python train.py --d_expert=32 --init_std_router=0.0362 --lr_router=0.000455 --init="uniform"
Below are experts of layer 4 (counted from 0) of a mixture-of-experts language model. Rows are named router (the router's row for the expert), gate (a neuron's input weights, with its number), up (a neuron's input weights, with its number) and show model dimensions 0-127. Each number is 200 + 20 x the weight over its row's rms, rounded and kept within 0 to 999.
Before each expert's rows: a language model's description of what the expert responds to. This comes from a sample of Wikipedia text that the model never trained on.

# expert 0
It responds to: Forms of have/has/had after a subject pronoun or comma, plus with, including, also, like, as in "They have three children".
router,200,187,192,220,163,173,188,242,199,200,196,180,192,174,195,216,187,204,176,168,195,195,175,181,210,207,219,174,208,222,199,187,220,161,197,171,188,211,246,164,222,200,207,202,188,196,199,212,210,163,216,226,193,211,219,191,234,176,223,210,182,171,188,219,195,207,203,197,191,215,205,193,159,227,254,154,194,195,215,200,205,219,190,204,181,232,185,186,216,182,188,217,203,224,209,194,159,203,205,213,196,210,228,182,191,235,195,177,223,208,168,192,184,236,225,161,211,192,179,180,210,191,210,218,173,228,184,205
gate0,217,209,189,174,203,167,189,223,232,191,188,203,231,194,222,215,217,215,207,221,184,210,219,210,161,205,211,207,248,174,221,223,239,227,156,210,189,223,204,183,212,198,200,211,205,185,205,176,181,194,200,172,178,202,199,208,215,208,188,207,174,207,191,190,212,215,217,196,234,203,147,196,213,206,202,198,205,204,221,208,196,223,221,151,217,160,210,198,210,174,188,194,243,254,189,159,234,199,177,178,204,188,212,157,205,202,194,203,182,216,206,182,213,179,212,211,203,193,208,212,189,200,202,244,193,183,168,190
up0,208,188,187,206,181,204,209,198,192,205,205,186,214,168,170,214,190,168,201,231,218,227,194,228,224,216,209,166,180,218,200,177,174,211,213,186,214,184,175,189,163,222,203,182,203,201,199,246,218,189,180,199,256,187,184,160,199,191,213,148,219,206,190,191,193,193,193,211,178,219,252,220,187,200,181,204,197,176,202,183,222,213,190,214,199,224,189,218,199,236,239,224,151,166,196,242,201,205,192,186,201,214,205,210,206,211,211,179,237,198,190,215,186,202,156,194,180,199,203,171,194,210,204,218,224,206,215,192

# expert 38
It responds to: Prepositions, mostly in, after verbs, especially in taxonomy stubs like "It is found in Australia", plus of, to, near, can.
router,171,169,204,212,174,225,221,240,165,198,188,214,208,203,194,247,175,189,221,224,217,198,203,166,183,239,205,176,189,163,191,175,185,195,183,177,207,192,201,196,221,194,201,174,204,198,202,212,198,206,216,139,199,184,200,229,213,186,216,239,200,194,207,195,208,229,217,208,193,200,220,178,192,232,236,212,192,182,170,194,215,233,207,172,200,212,186,189,207,186,182,191,164,233,195,226,202,230,224,196,206,212,192,204,202,193,243,173,197,207,205,181,190,173,217,200,203,196,188,188,223,176,166,250,180,199,176,203
gate11,242,167,211,197,218,226,230,215,186,163,181,208,182,177,191,192,224,222,183,180,190,193,185,182,215,194,199,171,206,192,192,211,181,180,187,229,180,180,182,175,212,206,215,204,167,220,204,213,232,186,227,200,169,209,212,210,206,193,228,201,202,188,214,201,204,167,213,222,226,201,216,198,178,202,204,181,259,193,184,207,198,163,196,215,208,218,187,196,198,200,182,190,166,239,217,233,195,186,213,187,214,204,236,239,156,187,224,223,198,180,212,198,210,171,212,237,214,189,197,200,217,234,198,208,226,175,243,209
up11,206,165,194,178,188,222,223,197,203,170,172,211,202,208,211,183,216,243,179,166,196,214,202,165,232,180,189,199,192,202,192,199,189,207,196,215,177,204,187,195,213,231,216,215,227,207,201,198,208,184,210,215,206,228,209,206,190,198,237,211,200,182,190,196,220,202,188,238,227,159,178,224,190,215,191,182,247,198,201,223,198,162,187,181,203,190,224,240,185,233,179,198,156,211,180,195,193,200,211,171,206,212,244,197,202,160,216,166,224,199,230,215,228,169,206,208,183,207,211,225,234,228,200,230,228,203,209,197

# expert 54
It responds to: Word-internal pieces like ill, per, ral, al, ur, e.g. Cad-ill-ac, ill-ustrates, pro-per, cent-ral-ized, E-ur-asia, plus small/large/major.
router,170,233,208,208,187,162,186,198,199,170,172,191,190,207,175,180,199,192,196,189,208,137,210,210,209,192,165,216,177,196,223,185,211,203,187,209,199,199,208,176,194,201,192,226,211,197,209,162,187,168,172,171,224,198,182,199,221,215,204,189,213,181,216,209,174,204,194,170,175,154,207,178,201,224,229,187,199,209,175,232,186,189,198,182,214,193,186,200,209,230,206,171,205,210,234,189,218,189,208,195,201,202,192,233,228,256,225,167,179,188,232,195,208,189,217,201,204,181,160,226,218,193,215,168,184,185,166,203
gate8,206,204,231,229,194,206,190,163,196,222,218,237,212,164,216,194,201,168,197,197,184,197,202,207,244,190,224,210,169,184,194,190,202,196,176,219,208,175,204,174,222,178,209,199,188,233,226,226,198,162,180,204,201,184,192,200,164,204,187,194,206,205,194,226,194,164,199,193,148,188,199,190,189,198,190,202,215,167,210,169,202,197,211,198,214,210,193,203,196,215,180,175,200,209,213,200,181,188,255,177,205,204,198,202,216,192,195,178,194,224,198,144,235,157,203,212,178,209,220,203,216,170,161,236,232,189,233,186
up8,180,201,208,191,216,212,192,199,202,175,218,173,192,196,223,173,200,161,223,186,134,203,207,189,207,172,222,206,201,200,198,226,195,196,172,186,179,191,216,200,206,186,223,208,181,207,209,238,213,230,158,194,228,205,169,234,187,213,198,173,196,201,173,185,193,186,213,224,188,214,220,232,242,231,184,218,204,188,155,188,185,212,238,204,189,201,188,205,226,217,196,202,230,204,210,232,172,216,222,208,175,203,182,222,159,200,198,228,215,181,183,197,232,154,206,207,197,200,213,215,214,182,179,205,201,171,221,190

# expert 10
It responds to: Bare spaces and dashes opening table cells or list lines, plus name pieces after a line break, such as Sy in Syria, Ang, Ed.
router,212,178,163,179,201,193,189,179,204,200,180,207,197,219,201,220,181,228,168,240,223,198,216,167,199,191,170,218,214,169,198,181,193,206,168,201,177,222,178,160,197,203,194,183,232,222,178,203,152,191,185,232,211,209,197,183,217,172,195,245,224,213,200,215,161,189,231,179,192,177,219,214,207,230,217,209,204,207,232,224,213,228,216,180,183,209,202,208,230,186,201,186,170,205,187,215,206,234,181,179,191,229,207,208,192,191,191,149,183,188,186,245,209,183,219,209,210,203,221,202,189,211,188,176,197,186,226,186
gate3,206,183,200,173,186,162,214,217,177,194,225,214,187,186,198,207,148,204,205,169,183,179,186,174,208,208,217,196,191,176,208,191,179,208,232,217,206,216,208,201,143,248,204,208,204,221,207,160,219,227,155,239,198,207,231,211,200,180,226,196,218,204,209,190,206,169,238,191,205,203,171,173,187,240,189,174,210,199,221,224,191,197,216,168,210,184,184,227,221,196,236,189,176,216,208,202,167,216,231,212,160,196,178,180,206,182,196,190,203,195,215,209,192,209,221,200,223,188,216,218,201,212,204,185,211,193,227,212
up3,176,210,188,206,193,213,188,181,218,214,187,186,218,199,219,166,224,192,207,211,183,201,192,192,178,205,209,186,154,212,208,215,186,202,189,187,151,208,207,186,195,164,229,173,221,243,216,228,163,201,248,196,169,171,217,189,212,203,200,203,175,206,189,178,196,211,186,217,172,202,217,206,203,209,213,186,192,215,184,213,171,172,169,183,191,200,185,200,212,221,214,221,199,243,191,215,235,148,150,175,185,190,212,222,211,218,187,236,187,210,210,202,200,178,214,210,199,210,193,169,210,160,179,210,192,213,217,169

# expert 43
It responds to: Hyphens joining compounds or name parts, as in one-hour and Al-Qaeda, plus two-digit year pieces like 89, 90.
router,205,226,169,208,204,234,193,215,185,179,213,175,227,175,215,203,186,186,207,203,197,192,194,196,209,181,217,196,186,174,192,163,207,213,200,249,168,196,170,186,184,166,205,200,224,204,175,206,171,180,220,187,222,218,215,192,219,173,190,182,208,180,160,227,157,220,181,204,193,205,205,211,197,201,240,204,192,191,252,226,209,189,237,220,192,189,178,207,205,170,148,189,184,210,173,192,226,193,207,179,221,180,226,225,204,220,231,197,205,169,232,237,197,213,194,192,220,198,190,194,212,201,170,200,218,188,222,213
gate1,154,185,178,188,196,218,192,231,200,206,187,176,188,201,202,174,199,156,181,202,148,194,205,185,185,199,198,187,197,174,210,185,164,187,189,187,179,209,203,193,212,180,211,198,200,221,196,214,215,223,228,178,194,188,206,189,203,237,185,175,180,190,160,200,150,173,202,226,161,197,218,192,191,201,209,172,201,205,171,186,205,205,220,164,180,236,189,204,234,171,190,187,191,205,218,202,225,208,169,182,212,169,218,203,200,201,200,210,188,180,196,174,189,223,201,160,175,176,227,192,224,229,188,253,201,178,203,183
up1,242,199,165,200,188,228,193,232,210,226,163,209,208,233,191,217,190,205,211,195,174,221,207,204,186,209,202,204,181,229,194,228,208,186,196,232,222,222,209,185,206,217,210,232,206,174,196,194,183,204,217,187,196,190,209,194,217,165,223,198,176,191,187,185,247,172,190,196,209,218,237,174,209,183,198,226,208,201,204,206,197,187,205,184,212,198,172,225,184,198,190,178,189,173,228,223,207,230,190,193,214,161,198,217,249,203,163,174,181,200,192,166,201,175,216,216,224,207,177,223,158,212,158,187,185,216,164,218

# expert 55
It responds to: Middle syllables in place and proper names, especially Toronto, plus endings like ville, ston, field, County.
router,165,210,216,194,207,180,169,229,173,210,177,189,195,212,212,200,190,212,220,188,188,185,229,174,215,181,198,176,195,176,206,213,212,177,238,199,183,200,218,173,173,223,190,160,248,198,199,181,175,206,195,181,202,217,159,197,216,170,226,212,218,183,225,163,200,229,217,197,205,167,223,187,181,204,208,197,174,196,210,197,178,162,237,219,184,199,193,199,233,214,205,189,229,215,217,197,167,193,184,220,243,198,220,224,189,186,216,198,197,180,229,236,161,186,192,174,191,222,211,235,199,216,190,188,197,201,216,187
gate8,147,193,182,221,195,199,210,188,173,186,202,173,210,191,177,216,219,191,174,180,206,178,210,193,174,177,183,165,199,207,188,208,197,192,220,200,193,152,238,199,174,192,213,201,205,207,211,188,228,198,197,203,206,198,206,219,192,218,151,216,163,210,175,193,195,179,229,199,195,222,193,195,182,202,250,169,201,182,208,176,205,204,204,221,245,228,193,223,195,247,201,178,205,202,231,178,219,219,211,218,166,242,211,194,192,223,191,207,219,221,167,224,188,192,200,162,186,228,204,201,212,204,232,182,197,210,169,190
up8,187,218,172,225,237,201,205,215,226,204,187,214,175,205,206,173,243,180,185,216,195,206,212,235,208,181,195,190,212,180,233,198,208,189,196,201,197,202,191,216,164,169,224,193,220,193,208,187,197,148,159,169,210,185,215,210,188,225,194,189,195,206,178,183,205,207,169,218,204,210,193,219,193,168,184,160,198,201,237,200,225,209,197,201,211,190,194,188,226,211,217,191,234,189,214,148,208,183,236,237,195,202,202,211,173,207,197,220,219,211,173,226,221,224,190,172,187,173,213,159,199,214,222,231,205,234,201,222

# expert 29
It responds to: The word to after verbs and participles, as in intended to, leading to, given to, plus other function words like would, can, against.
router,187,188,201,230,172,206,199,164,167,179,201,211,201,177,172,202,189,219,249,204,174,192,181,211,185,221,178,173,199,245,163,183,187,203,205,224,177,201,206,203,244,226,182,193,204,176,234,208,191,196,200,193,192,198,219,195,199,214,177,233,228,217,200,241,200,241,217,215,203,173,226,224,200,234,175,208,181,156,230,199,182,213,177,203,207,204,176,198,214,211,190,183,220,213,217,219,223,206,195,208,180,186,210,203,210,182,221,184,204,170,245,219,188,155,201,184,213,201,197,215,202,165,194,183,219,211,197,180
gate11,186,230,204,187,233,218,220,226,176,169,227,186,237,181,230,208,191,188,195,198,175,177,223,195,186,220,198,186,211,237,197,190,208,180,203,195,210,172,175,208,191,187,187,197,211,181,217,191,216,211,204,179,206,204,218,210,182,217,204,161,179,236,179,177,204,192,214,213,183,180,187,186,219,155,143,197,163,176,193,165,187,199,178,188,201,185,190,154,194,202,197,180,171,197,244,215,201,207,218,221,205,219,181,191,201,223,192,214,209,248,182,226,194,181,223,193,194,212,197,231,184,229,203,213,198,179,238,219
up11,194,206,225,182,192,226,205,186,227,175,230,161,173,219,184,191,182,203,244,228,211,195,187,224,215,176,205,220,191,144,206,180,201,162,213,213,158,194,207,185,200,188,207,218,222,236,207,195,179,192,204,212,240,233,211,200,182,224,197,225,226,193,220,216,220,210,228,188,190,190,206,194,211,214,181,188,202,211,169,191,188,200,223,198,219,227,188,210,193,209,213,195,191,175,173,214,162,192,200,190,173,224,229,241,157,218,181,219,190,210,235,205,193,198,192,197,197,201,208,179,204,177,234,191,199,240,167,207

# expert 28
It responds to: Middle syllables inside names and longer words, such as ak in Prakash, al in evaluation, g in Glasgow, if in fifth, ret in Secretary.
router,180,176,196,208,204,189,185,193,197,189,181,176,199,198,207,167,171,231,203,194,240,191,209,200,204,208,179,216,188,205,202,176,203,218,227,211,222,231,183,186,208,170,203,231,203,182,223,184,178,197,238,178,205,197,198,208,215,201,193,215,178,165,240,193,213,177,175,193,198,165,182,212,231,209,211,209,243,199,188,216,212,229,213,196,205,202,192,221,159,228,180,179,217,199,212,186,187,180,164,188,239,223,201,232,191,227,205,186,203,184,231,233,204,233,181,213,259,229,219,213,206,194,200,224,208,229,182,174
gate1,183,184,192,210,231,216,209,162,227,197,193,161,200,229,190,205,211,163,247,212,210,195,216,200,202,242,183,202,205,204,215,189,174,206,191,198,192,219,208,227,242,208,187,189,180,190,188,168,182,210,179,189,196,196,196,258,196,224,204,182,201,207,247,208,172,191,208,213,221,224,168,222,218,189,186,195,204,167,197,213,193,220,202,166,218,213,188,215,173,192,201,205,199,177,167,179,176,168,180,205,191,208,184,215,180,207,225,231,188,236,181,170,207,219,207,199,201,193,211,189,230,173,249,174,187,185,195,182
up1,193,229,138,215,214,210,210,215,160,182,207,203,190,190,195,186,183,193,215,215,199,205,225,195,225,174,173,213,233,181,221,149,178,226,216,194,174,194,232,181,187,215,213,209,213,161,244,200,206,197,211,170,162,191,192,206,196,198,188,226,224,222,223,214,198,240,214,203,199,166,210,237,192,186,164,197,200,222,165,174,202,189,173,182,201,169,182,201,195,175,205,180,223,194,189,208,232,214,159,235,182,191,217,212,196,193,215,195,184,220,226,209,196,190,177,179,201,204,193,191,197,211,183,186,222,205,217,195